From a checkpoint of a small mixture-of-experts model trained on Wikipedia.
Size: width 448, 194M parameters.
Experts: 40 experts in each of 18 layers, 176 dReLU neurons an expert, 2 picks a token.
Training: a variant of SOAP for the experts, 957M tokens, 7301 steps.
Below are experts of layer 6 (counted from 0) of a mixture-of-experts language model. Rows are named router (the router's row for the expert), gate (a neuron's input weights, with its number), up (a neuron's input weights, with its number), down (a neuron's output weights, with its number) and show model dimensions 128-191. Each number is 500 + 50 x the weight over its row's rms, rounded and kept within 0 to 999. Numbers have three digits each.
Before each expert's rows: "comes before" lists some tokens at least twice as common just after its tokens as in all text; "gets" lists some tokens that make up at least twice as much of what it gets as of all text. This comes from a sample of Wikipedia text that the model never trained on. Tokens count by the router's weight.

# expert 24
comes before: " |", ".", ",", "–", "0", ";"
gets: " 1", " 2", " 3", "1", "2", " 6"
router:437556466499466421441559487582395491482469510512444531479445492461403459456563485536452509498393476551502448592414580519567572440555518444545469430526473485492440476495504474539470511491424391
gate0:541519522487508503496519546430478464355543552543576448463493482361524405518514413411389470543391462594413602505398400505486584439329497535526513432556455495468459472499525489478501471469570464
up0:527533465458471531432477503427533416420535532622498509453550509529465523551481484462525512496643480419455552490508473515401490483448515500558467408527468452511437462489552509467470520570555475
down0:416412439448632426474474519566497498506528575530437500368466482515526413575545453512440476462576495453496410547489614535488496543504478474533564496456545588534549446582476546471461434492548446
gate1:487504515516501570529465538483478462441494420550474532434557566479483463499413504494546436565502527452518492496521501485498489448533558502529521393464487463508468483583493457445444561527440533
up1:539544520531483502511492492486451443551513531497503454564453490491562428532506456474485542471513498495555454521378436550543473568525465479545478461478529416547469562440465580539398505482476442
down1:444559513415466544504499475440540472473549532543480490528510460378492430505532590562466542564432441503558555524444466432499441419554464475482488427514576502497410502532508469515518460553514500
gate2:513471512460486490483551494553498492472447460423464537578462467438515469495493528494508503540499482401525465534495469601456489579502525523484571582563582498493621459547519469415459456513477494
up2:453432457561568487542458523577502524504448432417395506537438444489510487477455545488497534598443512428432423538425550524537483534492513492472521522488462515488513396447518512530580511579508511
down2:497523453479477536455488543501483512466537621501529560428447572552502457514472514554425505548537548383511468532548484522488475544501400489448561531551528419512496413459566522516435558503446573
gate3:453578493554535524484507421446528489520435449577534456503511454525481435412498413568449487589526553507462487507462563467442622514442560514565417571480472538370512533513447399430557469457555438
up3:513552491584448531534502481557494430488465496511511452521474495432468432506545459577486536481537495579443427573448485508515475598495563484467512593478432477470505575518482497578575553510411538
down3:520498503560455485516586479520591497416524567531528512505487460557437505483551545464463447558552407567527558541496409503527523492445438556535495486492469554506497384459516533498454507520518542
gate4:575531562483498523494500551468558491481524511557489398462524482488512530545354465584541525560579478471511533493510416473463562474541527489492474421467512475565436447487511569469421519470527543
up4:457540504538506571553410482500533488378527562668495492478522432516474528463491488477542486427534497430513402532492557541494549503492495507462528490397473594566520417495571571498500542545541541
down4:480482492576468525502481474494500451561475395563523553568595528483382464475450492522527465498410532544512456515495486433665475538485495492539588556495424474458504490581440468513539445579470497
gate5:653517543506603452556471545573461444559489517488600489502446515525487532470586496482585552597507465454530492531464488463545498481534486533576526465424508530548575571600502516599616543496517498
up5:509517500429477550549369430477505479503532339450525417501520517489554542448408494489550560578487547486455479530435601434503464525460541535670487476547581528504482544477452418603508487593552489
down5:525498474563527463502568518446445581499558498533503598532488488445470496375541496467429524487486518518546491496561392526456586434587463569533582618472565539549517399622550469529537513540550529
gate6:468524529569460440433547468430560487500512447501460524563519521517488571458461430579499596480492547468511574607518443542581509512500495489557536443563538559564439533476521472501498450491585410
up6:542599484449467475449523462531547506469479431545443451522536462509582469542447491521466528498470415510503529501556421419508550503580476439644515562517501581420584565560454424474612427447606537
down6:520509573441463547485495443523529486509478608448450421482527469424378395564475520467539565470535530478482500561512484481459586422391473608507485444502516522526416478510502614452537513476422480
gate7:516564585463447480519552560544545559431489542545497562499444455464463540510471587497434558459532551431465564529489536458528575500435570481586494434495383403502408473534497601484474496458448603
up7:469475556537553506522537509512525375424534585524486515599359519411572532478501408495419520566517479570474488421488348463576488397503575483520480442504441518457477549429483501419520488481466563
down7:598528507543466531436432512493500649399460514581487499573467481410481407498493602510526518520475480498467495443517487480527456424492537496489445439449544594494563547506502477451526517467557450
gate8:471477541526454485469459460490538398498486513445550504559487439571471578594545494475489486482552515565345492522540455422541459407463528420504485610496452525466488542506480471510452496459562419
up8:470589439552490484465494486575589411497592509496471485469443493485462556489558402430473466508485422482390473527487432477594523555580495421487452605468448542512478524568536496480498495471463422
down8:421449485463602522536479528536474477458485575441522495436481565505576521426534463512546503494574485438522499577556461627438540505529461457507544569393449520531510546463608514478383483473527432
gate9:526417509481498474471572506544585503537558500432500436583524460495438528511537511447502546563443425463371486438561432443531567522513400512516455523524507467547435443483506539438438563424493522
up9:581421539530484520393512556550522412495419511458454487471566516501533530478504491447559462510528538591570558535443496504483543392560501573541474523507516466476435525459448517533365517515498491
down9:368562494536471472527599445466548463432519432428440540510478487550497539551378453490467518479529529512513483542523496463501487582446515552494542562422448424470452429431444530513460458553467663
gate10:483526465566447462505385535490470485448514457475446487438495453565453581681502467516531476568481451465496497407519571387515451502472553546495410441440492483525469556480569547448493603558531371
up10:543599507553541524552518416544513397457443533518514458528477530499483521528483552492508517543504447551433551520508556448509521625404528516551404468380448526452443572442540426406504547476490441
down10:510405605493539608518533464486514482508444396551489464449511397456497489461514444548495418528529620481475615422501494448521488536519521439509509524477459479443380595494464461494493455450532488
gate11:504498471517608451534545488504568494500510453465413504463433461432446576424541437485471583521507534544504510533474553542483463470481511551515457437483410576393514498521491463581407533390570584
up11:473486533440540481545451583514594452507500579516446527524529521540530519437484589486459464521500553480472424514586482565495444464393485491544442440489399464472450554558451496493463484465494436
down11:489524445523466514539544506565456527523499549477431463420517518523472513526447506499444452447412433446507459547383541496540558509542539500511490525499498454479524509516469468441492417535520460
gate12:498501591503538403525453498488489493481428468541432580529543364473492453639562571456409498566522523575474537497552464501472501516465499471443508554504500441562498601502531478540450570441590488
up12:493478567557526430451553561509443548480493474487338488536516459483524496533573454408538499516480438536489510514556496521595428554542521502555419429499419411453511529487572492516540470489512475
down12:560535521553480567392505517427479499594602518502481464596488498523449533432376473517578477525585493499434532511468442431598548524456499511486481514505508436442439477411502419512473475423516459
gate13:560543562502513478475447603477499496420489501470550511509495433546555459494556505478618419422454502472495508398456589538514505460491551475510412477452488508483624505499542519574470527519486590
up13:558493538478584496511540509491494465523487504458584499488388511489499485481539441485585460481492527533631601503563472446488444466504539518506459457412556491426623512485522547541565504524585520
down13:586545670535491503550517579487447592435469481547441454512483493573550536508486546577489451563420551472481571507538494598536468429572464494500496461409457476419501428537493460516578519542452523
gate14:495469454506487497527414519517472533537444431557439500549623474571430485566605518580497604527510570479414459531477555436452527493404541524493420523448508553516528482533411469538443544457420432
up14:441553461499534542487423517421503504506618506506530507414457550502487495570629522551442549497541533575483513538533396528494510397453531607537503437514522527499531462521422465498486483485468463
down14:458553446481483511463534430455459484543463400506525571507470477487502434503549462383444587411499439581574532449518475425465493418457408467528481433502539493490444450491625493518470447509503655
gate15:535448507421531489561536472479456496540463491522510487473523451564524479508438560499433537561392481443552497547456509480481617498537550387444459456476462451485490461474521473544533506478549451
up15:545454521513424481494581541441481533531455502486467491544392452470563463496460471389515517546426490514526541544516475433461612610562559441460444406527500449409488441434490510497616529460502486
down15:436539434514520509533496506491443399589558581504429488449553506534480445490418450499475541382534498558474505526437567428453487461443537434549396637471512514472483475431508540585515492604455466
gate16:494493491487498439491539533470637432572511527530510466580563492510477423536426461482474460520546470633378398495549594463474407483511576502461469518438527533393461407466488500504528564496505454
up16:610442542420560478509469547514475450453421537420443483506519522431529434552480482541465381443472475586418446572509460507556535593451490538427450586448555501438518451443462425470448611499515536
down16:483419454491403547405473478517524476527446482534594486474527517442519539537545549499473444542486528445483398491530496515450467518459419509532656511482519520570480556471520537465377455479519512
gate17:478531465608462514517472565401610502385522459511482513459451526479528491465445605488517373508383514538536563546440452500495461415647464502461468575464462507469460556550488536522453488457497385
up17:509558484434619563489558431513504541497424469439516537494538525559509564385448596539528512580418432495566550543487451598523504502526508554507344464440455478411451600554438566530433476471556404
down17:491449569494456460429504579500504550553503487549572533476505499519585464510547482518411531524453538559459525567553443488471489392545485483477517505431456548503482467571543474487453441463587421
gate18:575481517376459521555498476446565505534500536653481542539546471403478489514459551468471494648461529459508480491561483555538525494397558469433506519475433556470469452497479529479528447390552451
up18:457477485462545525478557474400575408469475551607430497601507516550549529464559465514444485590487444421569511501504442483441506546537623501534527479499412474493446505473460542524490515478547487
down18:600665534470510476434420474454446484440483509407526577473546579508482476535414498506482394464464448515453499558549488509443531458595416518467522493475490578501476592503523477525461542495550424
gate19:531501512449446512455503585525518541517504479473535437512487447527459459451461485592486542448527403402538483576519577454610454450569489544519485519491525494456548503507565517451524596479559473
up19:498501498541401499455454577585454531507439570454514442491540462474498488467455502488515495485541555484477411441504508512528483461595475588427448528573460552513504439440546450527466477523574502
down19:414560585514455515481391429526525516541530506480527541518412448510530568494486539607545484539457548489561471639479479564544540445461506500437483493461450581514495503502554445522603505529507534
gate20:504486519590513541558556498445491435527497459559554473477452523527479568523501374604552556553582435542495517401510529525447509482569443550469478474562541430411600397553598441471544476463497500
up20:549483483473516575529513514537506482597460513508408477560456539508520558580485411446573437511474496495484501532462574522556469513561541542453520506540542508487556444515510517427534517439497434
down20:505445468496546501519428469452551587523555515539481519460469572521533434492494536507462548547516509501553503502486610479528424504442451459539423454455442472552470470466528568537353559474541514
gate21:451485467462459499413538479455455540472474488571493469444389355506498513633527390499510509495486425433500456442574491583506411567585461408551500465511501503513493463514461434567487447457580524
up21:578369504475494562441585540565471497506492494506564403502415434535547613475417525537492478483421500614533465540598500481449522548443445570493569541639447516521475516462416424485539578507490473
down21:476406559536524408642528466479444538440549428371503502449439497526530436387542469476572553533505450540594536477372510561612488484494494443519569490414452518526535523492536477482499560561488475
gate22:521501471480544441493426444506513505525537509475519467499475494541482578479521541535545458554514509492453492601472516563486439543461540530550560338512413516478502520569456503388533533455510563
up22:517546415484540484430494507497532521536481489443507543425574463521519515444524566461433507477399506498487525510515450490533541480532540436480474558559486443521537459548483504513488613471399539
down22:446398476443537594539513494486537525529400520422458509558423523428455591450473469557379473471467566517521449422478497557427486505505464503509502579487531551510480619514486531413428541518583496
gate23:575494569483521480476499499480508510480438583439557449622516533437573546505443519548499440451562403593510495473502431453464448509509542515544470449555432586496491470424550533527546500427601531
up23:491446434505507513488456508519465513451542501526515482649488520454560551621472526468583543410520549414476488437596487527537474505598501611419470488570534532449451496496520479591480532602503529
down23:414532458480494498472524545471534509509434537537495454396479525448609427520423534542454584507579555430451529458525441518482452508483480574506550509507468478485467492476418483594472490437441523
gate24:442364536586599535487434370604482474572500504502556550483522418497455582426459571541606580583489509502509525488507470435566538434480526530536520460499516544489403470530464471489484576586553385
up24:462463484549454456603453455549471504490456478523550506485566412477430540475464509428524566467495496503533577431635494535582570540470524543453522456477515512441494482538512517492535565546579416
down24:525596507470454490612476647434547490608440481487548497523428450472586497535563393523538531433496523527494519435530499622481503498565491554521483573471559396482510454443493521592474522475486506
gate25:523418504476492527434512490539438532534463489552504525489491550517477610429531467529496501459502502488494480604517439525467559485501375525547511517500519454605474463450543472494498462472500591
up25:535471434500473606487462433412487507502400573463527514399562519436522676516539453584532587453542551520435545602527547550529527513489457557449518523523611553579546524505532520564532515484481570
down25:502594534559614462548522525523499495517541438504479519530490429510500594495469514478577459570438347466541521514458477542568499483534544561516462469454431519501439575497469459440431494484513416
gate26:446547535463413436526521546571532483509494581492467485467560468480509483433471494439563400472475523518468508466471521477601452526557511539426518602488471414465568577519437499573528595504567488
up26:541471546477520536508415552554526505531401408494507509506449495441483450478512464541579449547485498476420516504523522513551443504516555392481426494554487462527488559544403586462508596470473520
down26:490468515479546459446551543485528495571476566472479496586573484379465433495548495517596470517440534552523529459406438503488555482518472452552440467536504540530449426473521463492498530548484541
gate27:508568510484505572486656418433590485550577492515435473532593461453483444432548486602519436494509490496509496525427577562536603545488483551540552623449487550508598551439486393493508446509445589
up27:516543535510517548499554572570444600515460566551495591449542491519517484530555524515499478500541534486542488528531408538685581560524504473532528530478593544506564620450436493413457525609471570
down27:480458457562581553491553440448410517511433518592530562444505470470451596422633491470510577491488535449554575544588545510524542458472527492562530608503462513515535520510515426550565445421499463
gate28:498529512528490476517543482475496562533430459591616526487477442459479491472493523564481562471588430535599534552528498535498503557540517439402577520478491558433567473510479491495489562447482533
up28:493496469478458446520538470501580515482449490473480525481571455488446499431549450448398419572431506536581428510453528414516520472501512423479511466534489485468594468461498475439424655467532474
down28:506577464557525475528426468475508482484505533602576513417501541492413583458438400501453592468512580507527494489613523430561463468522485484502470525521499539585551450479441506487519534468464521
gate29:451517461551524471499535540488453472531485484528570612512562441526571455471482432545491465414422525552531485490502501448507517470487506467470523487461578464508488557546426447479383460549540535
up29:434435439543560459609591500523535475490465412433531496493494564578471400475475504516463533525438483448518445419503516527557507439540564495477492417494459437579418521603523397533423476477571549
down29:464522424504495483549575504509514412532493533439486523514502439511518546533460552485528434445485533484522566557549580504457544504584408477546559599446527495548537501535419524497548529492515520
gate30:494411486493576562583454512420409540390447498512511551444519524483493508575373437490511469399485494501425500480395575531519452526455562541505522434536490541519426430416510511499500505530530418
up30:491513430541481467496559476486524526474429532485483565519495484482511605440504515491577451468526371479509523551456479531451498530462470561628394449548503520448465463505510494484404531429536440
down30:564481511496508567449451445494415506487520465478469464516459596411521392492460400476553480412494573453506570457485543574484454568560529468486485494476560489514466463413459460511500478537530473
gate31:554509567543488602569474401485512534532599553551523504496486541540497501438463532451441530335496548542422475482503511392441468528390464574470457455518449573449533513419464482483554589454510502
up31:469513462507608558422507611504572564549521432535527405527520443626509494532554453461453477522546573511528446517375544493551478566448485562562484543519522563583558520479408476384533515488497505
down31:498519580467496455489501497443497611476466435417555527435495528534452541462430582499533491532500556508495419526470369448527500522487454549523483576406509502475483449547421545526470496600440540
gate32:524534370436535495446457506571573469483555538464506458566476560582409510477533425551481569524523429392479562557446512482591493472502457550445499583532519410553425540443581563567447427552553459
up32:480566470495528507448477542563413481515448457521428472574567541421434418448523449508401542491574444469518524462466480530434492536451385501545453446583505509531480498480518507528559515557485499
down32:606512566466475480547552487457515506499490451491472612486474462390524571530546397509541484549505525528404514471473503442491589451500619443516412550503573467586426471553548423551571457466546499
gate33:452502569520426450533506493544435470453499563516516483485431509570394572560538488479450517515457494516434478524481460520533450489514481544466379562505498467451527506535531486504336465600516484
up33:587563463512464540496489578575515578532536517450574517544484547522477458528593519524412560525433443456493491418587633502390489464541580463486510505431521558464417545529499480552387517503470523
down33:490386496469476507467508530550403515508446477525511518507549456491481403531424427506441546451452434412554491435535579416527496498483459438550491500504479506541555403424460547471580548601469586
gate34:486468503530600460554370485460505509508518511473451524508531581451624495525533584471544482434517528509525562569503513482506460528535502571565436439482538419551420492392531577516535571511483534
up34:486515442507495486465338478451468466478494423535541532629476504538533544579464497516447486409524482586513530588545556488506432560477519518458455548490499521500472509523642528530524477503488490
down34:506586407538506551493520475508442400521544505497448556470486491465550471506536466570576539541480577526434460507521566481637585504443489476542480585519414501424531496534481431422459447457576425
gate35:485515549433501518519450461488457486561510485497511463629439543449530534455454500505568630456461520553483470496486515410522492509432597500469516488471524532508570474464456441552516494538522535
up35:519482524528456467474610497504407458549568502423548524538584650438505519483406466588464503447423482500493543499480545525569474444446561501499505480499447470415534417591480566505390477537504438
down35:580492467506474530530449554558519534516468458538548552445583480526429490497491551478488511512603461559518542513476588516460505410437412537435464471572481524542486505573628403503535522533451517
gate36:515534433507490492403469516406503532504477545418495551497503412538578618499479623524447526453492587535479556563529545484451372529514435545445448591535489474506481509581515507448322445526571444
up36:542472501435560501480495537551550399581487498438599572538537505525510511504512518514473581463542496556458469498496522516398443544535512627554454553483475508439490522524601454487496416409505489
down36:590510458452501490518456371496498558548530420514486469594494487573559594446437494466441505557510528494617365545519526513543483505532390565557457508504485524497552442441497511622490640413415548
gate37:441562498533515468512449524587543425425543499527434521532506516477472449510506511547557435449513471470535564514558561483478424481504525540498501462384544485529460464508501382595604423484432437
up37:565451551470525518463515546400517446486430478539501501479503521536539537498444503515518470436553416505547451501517455508448506505566549522534515495569520580526526522476502418457454486493493531
down37:529553425443568500522544384544601497504447468492570460517568487429460461499587394547524425484479511463524464539523395601528525516532547495550542630482480579495519465514421574453501389512486421
gate38:525455431500528524468432554441536484524481516517563530429576491564525514516461506540467517530565422492540519449552430519424512423378480579490405532515408496426398452612475513504438540476526459
up38:463460500476459552503442580473521524468514442503475435485558525551498533428513561523414493516439498512521592579595432466511514488465542592500416544485378578524455560559469465526469537471495519
down38:557505483477543557425501501525390363517564418588506498575568471542449493554353497507451496519540488548413421505480547463492563573584503511573567460428478509497481455535563511468538519549523526
gate39:488551516544560480433496554592479526510524492453448409513503489603517523480468525548568460533541436519506543531499443524447523514480603467529576551460581552569470493448448514554505465546442616
up39:445486472503453496495510570463433523463545458511397494435516541557547494428538520534542487559497473499563452429493474568476522583483590459554535602504503523532522474439519431489540463528484504
down39:474526573421542510479435533534497511536518481581587406515531467545553504457534541477544554501535513512576437530472549505467440497461524416510512514504513451429470605463543546501524445594477514
gate40:536527521556525531475411545531495495415589481502528538523544477549501506434508551451419537445541489535433478431425565564506535409426568528442528548441426549602523465577578418514519487446488385
up40:548512482540431491493479512483505488494519551515460476449515405476456588513487504496451528430528509491507628467517448491502532424546463539476440464396440504458487368552530547570470458502528529
down40:561481508489451442442496544529522545513426465441499520438531534484441490502606447545477452605396472583450577524494473603550545479481573574512521573527444535455536509495518505448463486504598454
gate41:486450483596482407522523477507475454590561442458513557506444529454542442453452472496435472518538564552466510507553455479500508524457455526570516518548535465528432505555537541455565560541455532
up41:492551534545557467505375586456562455556498483517531571593491444532474408519506535487493418501485587524472516447496498518546487504489522562494489498532444516559455498528532563467492520478462493
down41:564549494612475582461512480459531472505500460527510501561410570420483477494470462483544420359494514519483520561554552493433434493588441438455527447444545689469548345450535469519454531404488444
gate42:471437532585462513535494492558512535526485611535493417349598486469502505470463520494561512462514467524515484424468509538531486481532507576489529523531463591443472446528547504536496428535524506
up42:508459412501454602539517481548560534521551537488517466404524525476378508548511409508634466484453407502474449489439557558546561551475555527517596507460551531524497447524467553585434545467492525
down42:533489564545403525609568493544464508506578561388527452379490489573486480516499502539448500498507458518565447402482534471540400407534518506461510548429516365407497440519468506532463484595464396
gate43:505487492529520523468498526409527525428499434497515505394511496548439541446521476532414356470532612452583412431565552529447487559492543514451437472593578476579541534564506551533537555606557505
up43:415462550544529531479473453470492514557645529469481572456466536510508531544480554475546481519428516542576453501468552486591448448528515534513488470505588530596496483490463475517480585517456506
down43:566442517491469524571542500584515517531572435443552520488566432495519477392457494456543512529422441450452536599570522531468480503431557542507423522509514444511580428495611514485692522527508447
gate44:459573465449484494510554436588454471501521461556494441490497574449524504411474451425495542442499509446492400578475446540544552530477532474498582493605478528391433457430490582454550442563413443
up44:500550440558550432488456481492517423457467487450515439459439488532542507429567527400509534548422492421544456482522537464417509451559571466580416405519504526549545487503499497513426425465466452
down44:473480485487559488487483415477447486431497503560534508553503591532563480399458427464479537509495546547454541486515562478494508460426400543508454484537549526593535515459598462565493504550480497
gate45:490579514528514558482423492444598498508593581600451497527432529526504448452489556550556434553473527539476493502465408419597484530524528523426481477558494452459449385480512559517496515464502497
up45:503473421468505487501473518457535532477473494594413414508514473493468521457529538528539415475485500474501474426520471446578453548463460483448469501398500502422506470507433504466481614552536502
down45:386506508426480456463404516500490619481458536496504510529479495517443490480536581399573481521472563482500408405450526463465422461537450526499517558499399481486434597572521426450443560471478516
gate46:481510539544589508481490572496427454520531498457519510512425434543524490481543513484526519438517525477476500551423453452477409502540498491526532495357453614505507535533574456591486539575479460
up46:465464565570500341469462503502543467505451544509506400424443592575492441488420467501449450464505568563479498548473525434518525478515587469517494430511524460439460439461439489599503508490495509
down46:471607466553389420348457590521565577413488409513467476459536553597413504520458607499422517517510436518621568466558506480593444467403522461455487488434475508582509463547565538501533481481538451
gate47:415593559577570499416578561604480511510474495451456512469465547549554442603519452513464554519470513531493465420532484548527412525502539456448545427509375532483438500533514556444440522543495496
up47:579569585472533505492407477537515565483461517502502514487466444510429428552461635406518483542444570601445495500541425476460523442545489424500551489498435472502450409509584413406492662590390526
down47:571579502435532497455566395472430478492482523386500546425508457469525537581546453551425499458524502500503534514518568564569478486487579593518578529445531604489430482543487527517473580415566509
gate48:574452534578493489592507525438458546498407443527481536443487449451557534523504481477494485482467581512502481481467456562475508530591477472555525403491480520479555494559565456520418602630528556
up48:524500621561450517525516501521499490448490464497491454363554575515486497538506543516451558433469430503471591462414425496513471535549534450479516455458488523498622573534516478467550495560537427
down48:494516487525504496398467499505434478523500587514507526475549456452420427522515508394534486522430495530380556471523446488463499561529495529529412445552362487549487508454504442558427477426526517
gate49:421478560487530442553527525529528452444475542522519499482443517523486529556457515502567496457502501441500437585514531484462506586491625566525488500519483531620492556489526486563472531560452481
up49:543619492566560480586532508473417353545476482557612486466462562528478525490429453442565486414402497481526470501482500494517486599521532490495457479533495465548498465510507526479480504511532451
down49:454515490470513464560576544479518508568555544498507470559500551407461495504481543520466562469633566491483549563512418408455511560543435501439480463552423542521528657588567459514577515504547497
gate50:415503456523488447512434470549558435550522607455518530570457442474486399524524561429382574509550505534494526425480445513487564533595476510433498497459409533437542534466592520501543473509463505
up50:451518535483458488608517435411429583499432453418595511479418496532470539548506454485469533528480439478468533502529387536491591484663482494612487470462487496450476479436400563480504480451355458
down50:543479452488459467515538476500494490517552510444452529511473517405490503515592443516502543456466474471557607463479504495495563549493512484638472484517548492499521480519487516553449558448483523
gate51:553512496571491476480540562471407631573567458456426588466446471497619508419466525434525564513533556503486536458508476497523480549486510518418554498522553586462556517502524459497445556585469497
up51:520457512533573490467483481542336510482537430550502507464536507508566620462469516465574597483482556474377479509576365519517458544486490495436470441497588462498487598414481493483519523496473538
down51:486489543574486524479418537582492432398522469534481534407530505565528545499447493382500427546526447559449481549434510540455482488512438498566476605541502515460570522464453383421481561508496511
gate52:528485499562445497580565497395514520526467507484545443514450562443546490436519478520517443441461448552495493510397578529476532464528614464434491551482531450547540504574524452538474423532496564
up52:456437519540562540515579496494528545471461485479470559514534529495500502465442468477476490476495488468532505481583507456555430558492568516534408667465483466585445588487472615511447515520586471
down52:476557402527545468528401559463578418554529524547541547593440453526518464575564501563456489504454455635501484518490473470493517471480498518480591428446538497435493647497513469543541548603419485
gate53:552642467558489523530564529501487506548589510503531616513508470501543531474540547476551512515527473488524516525513474467500540459468477535455576518510594458472499478493501406521632494495530531
up53:486556581555490544523602515593466479448481500557555529444624487415517567550574478545489541537505500502481588475529457454525517525493461460487492528468562550489485468560443492469508522500511428
down53:483511462526526479441651525538536468505493460498518501443533457433545498451528491522533472565471535438445433509529426614551548524436462552470462509571520509410562488475537458521487454509425558
gate54:491495408470433485560465520488397612514520471552530489504524513458551552522448535464420544450498539523454470445546514500536567539532505446524551605451463453476468536519499515492498450451490507
up54:479492406469463523549521468510496606467507547559556592465546503460546540449551541484459470514496504532535532483611543517539520498421513486508466512543481517529438551530421506544464587429574475
down54:425522424479473479545446558494464482532442494466503528429428546568513534486497567448504623446519391482545510528428592464445538471506568531432557473513492564479434525485509563494391538655476500
gate55:447547503567536502543389544426474450485609496468568446530538552515489499452509490613438434526468502481444486528530504381505533454535469532484490443556541431441487524464558485504411453482446510
up55:433484462434502502469557438442484421557420486432486394482518543493486570427439542508485401636450488574588487463518534400500453375434474509568460507520496485485422521480555560532475456424538546
down55:510467495532458451473458496491535529384484483501515421542520444498503492524572497446463461471478524550479472599487600536452521444487527579482551480466480539607602482501359490521435416545490478
gate56:533517504604541527479369451421470610458492524501441465442418401399491467420589536429496481449457482482511493453626512479482491456541484595370569535378461433479397567453530487568439498550548483
up56:512442561507506532507401460570470456511524506518498534499447506470557537437547457505518465512556480486458495476463436444526499602501485509539429506437511375522445551503451487500568510489458490
down56:415469565528575535437497560477567495446463468410551435534577560575530487594468526572518482573568451455460551532531445571468464524511519604515436591456503443495468527505460388493489469428507551
gate57:415578496459491522480529612461463460416465525478503580482424509577475485488455577471501501566492494502512605500419584511543493406410577495534548587489520319523581545486476455334497518530513482
up57:492494567580390564514477547496526519539526504444454501489482483524490497522482511579505574538500536525566536456480568435581432472462535436339584467445472444492488622477536413493550424409503490
down57:544477459466532491581507441559461492441517565537511523579473516478563416512513572509558526527478465509514568464478496454494560448494453616463485558427520555388497523464425421507597434443434495
gate58:527506552576505560478527585431438522547470470460496488527504429604520518580550532498409421563575418552525402565542539504564552496504519506490426431512537526473502553511560424501487421450561504
up58:458566540561524436566492381488561474484527510588515487500450484555437583474528520501501473539517527480482484568537532427543495575497374543516454457455473583465477545541621520429514489443479494
down58:527502450521520489519414401506454544564420456495507442482530467541453400459440480497466431525580475487440454410407502510423454603464475570458444491469489418441562565474534473522467501479507569
gate59:510551491513505604552441465426542568526508432567537581435428621519504547590522553537458498547452502548467451485588460430506565455503512520418525447395448520561517626515481572562476535565514448
up59:518555499515394581472429445470534514493543512548421483467491474416576504541507511622525591440379524509501469533503454465483512567546529459510518457454488478427564569458599516437497485498447482
down59:434480499494520503501530441584576396444461482418555564513559440438541428477465459563469425445470489501491565569577481554564679525444536470523532597466451543546425500467495548532494408497493435
gate60:536441532492569463510465529471435486554466442467513460532499460469596556471530564472482520467529477428554493529427456465525460496468515481469469573511460460514526495423658490643480571469496503
up60:503457496427463452471461464440518489489461426447470524536453521506558585551502617484504411559459495434620554535405444514476463545483519453507493544474500530500472507526469510495476504548520541
down60:490492407441523515473476439590546479467526538522511468536501500586555432486509478577518649508540457502467529481492471461460619425483440579485545453459562557573485480407438579445449489590513546
gate61:514506501540481481524536553496561418497542500525473403573470552498504501545481494473499547542430512495586476487526488490519538490483472555466418446471473509507503538500612425545484432509386580
up61:553474489546505486618531473494489458467476454526567452509536511499480590467359563465504585545389521464442576476497536525394501439492492513478527390457475472411434477464560501507481521467435543
down61:606579473524603497633530519471496456449525543438497432482467480590480361522511505512435436410482490474536527507514543547457536507444539489531504431488468481467475429640509471460551495573501463
gate62:490476492485501547592527443482543533534499629543542577592430463493539521486511431491578491477510495482500478475336511528540486479495480549482518530465463509423525480499536477514431502453546502
up62:625548509463572461529420471423513456564553462480539504485383487433489411479433480567454568542528484588528556535434421425498446479466576552447601432541448432522541496501479524520498493495514501
down62:463518506510572493477543518497470445527594527434489605467429450539391508535492521512516536527430473484548389521440479412507489589431502539502558521515545613428532600478426464467586461555514509
gate63:532448517497417451466468425531598496524496547497456446459450483541457543491526512465557511489510495500369566493528498604458447380438529495431436518604457575557476454525577520492524516477496531
up63:479430518527534498511515490502584569519517550466479467548483554587504505505455443507558502426497484507464514526550557558424487511460430445500478483536465561449480582500441544478511462514443456
down63:457476487603509541510549553542616401525529417497477476528570529490458559448467510465524552508534399461549510550511412441551443453552481468428522568463504489481586540563543461402477507488540470
gate64:545508461460553611431525481564486483485527540533557502513530496518497496474511504478538488517532539601542467529527468541515488517522477409521539506491498440463523532518420413592528503458572501
up64:522506413534526521459503553560391464530480566448547492518440585501517505607536545539478478516492613544493518535476578559480529480531491509569421537495541471434528571529460469519455445492533428
down64:460407436428479496464534509489506487492588603564617459524488522518575466585436503466547516543490500571570465544474660575474551456504496553511473507410549507473514513427542528525508442448524524
gate65:432460544452473478537435481491410482442568533457453520545498455487614595493476517534432509450550467426473471503442534565417552519541437417541489557441451459525527499446364483452499569483566553
up65:380547507517521431487473473505522459480588517461476510418557505540498588473462562521450550445570504445438511533404474449450401505574500573550516441534531573494488476410439534530530556542515587
down65:528511496439560408480473540574494403498477571511539507369455577470460433500517540516460541594559483473561457547541483461505526559473460536443541586465502476561507522535552493467546540506549466
gate66:538479513601521619476568504417447437469470481531473591483529491500496487481480542459459434522538531540514426470494495413515546506472509455523472548517493562458444577586458550492477411485447470
up66:423438479558506524506506492462516516505555565503461521490515510532375546573498537404434549578517534504471508501510479485565495510502488492598465549510432533483440449530464468495392469520373395
down66:540431489492521454536556464484550484492449536474491439380540528526541527457540421494564565475522533490541482495479417516432419469487442527501498426515487493519470494507484505514448435489549517
gate67:533467550464552485484506464513538587493463537449472550498496477546505546389425503551555454543474491529512485504501575534487464514569467569532560545490533479509348481528449539437574507444547596
up67:492537512530455471457437484484495544515472569547589473447544473490487545566513455479452469475449487533551497511430508465461477454590522557476505508532426561531451425532469539335555485548462566
down67:507535512536476433520453519493546499482457483469560494532556520565568469508545433528543572444509513493520501501397538459674478528467453523518570484461517478520501481582496587547530627513371562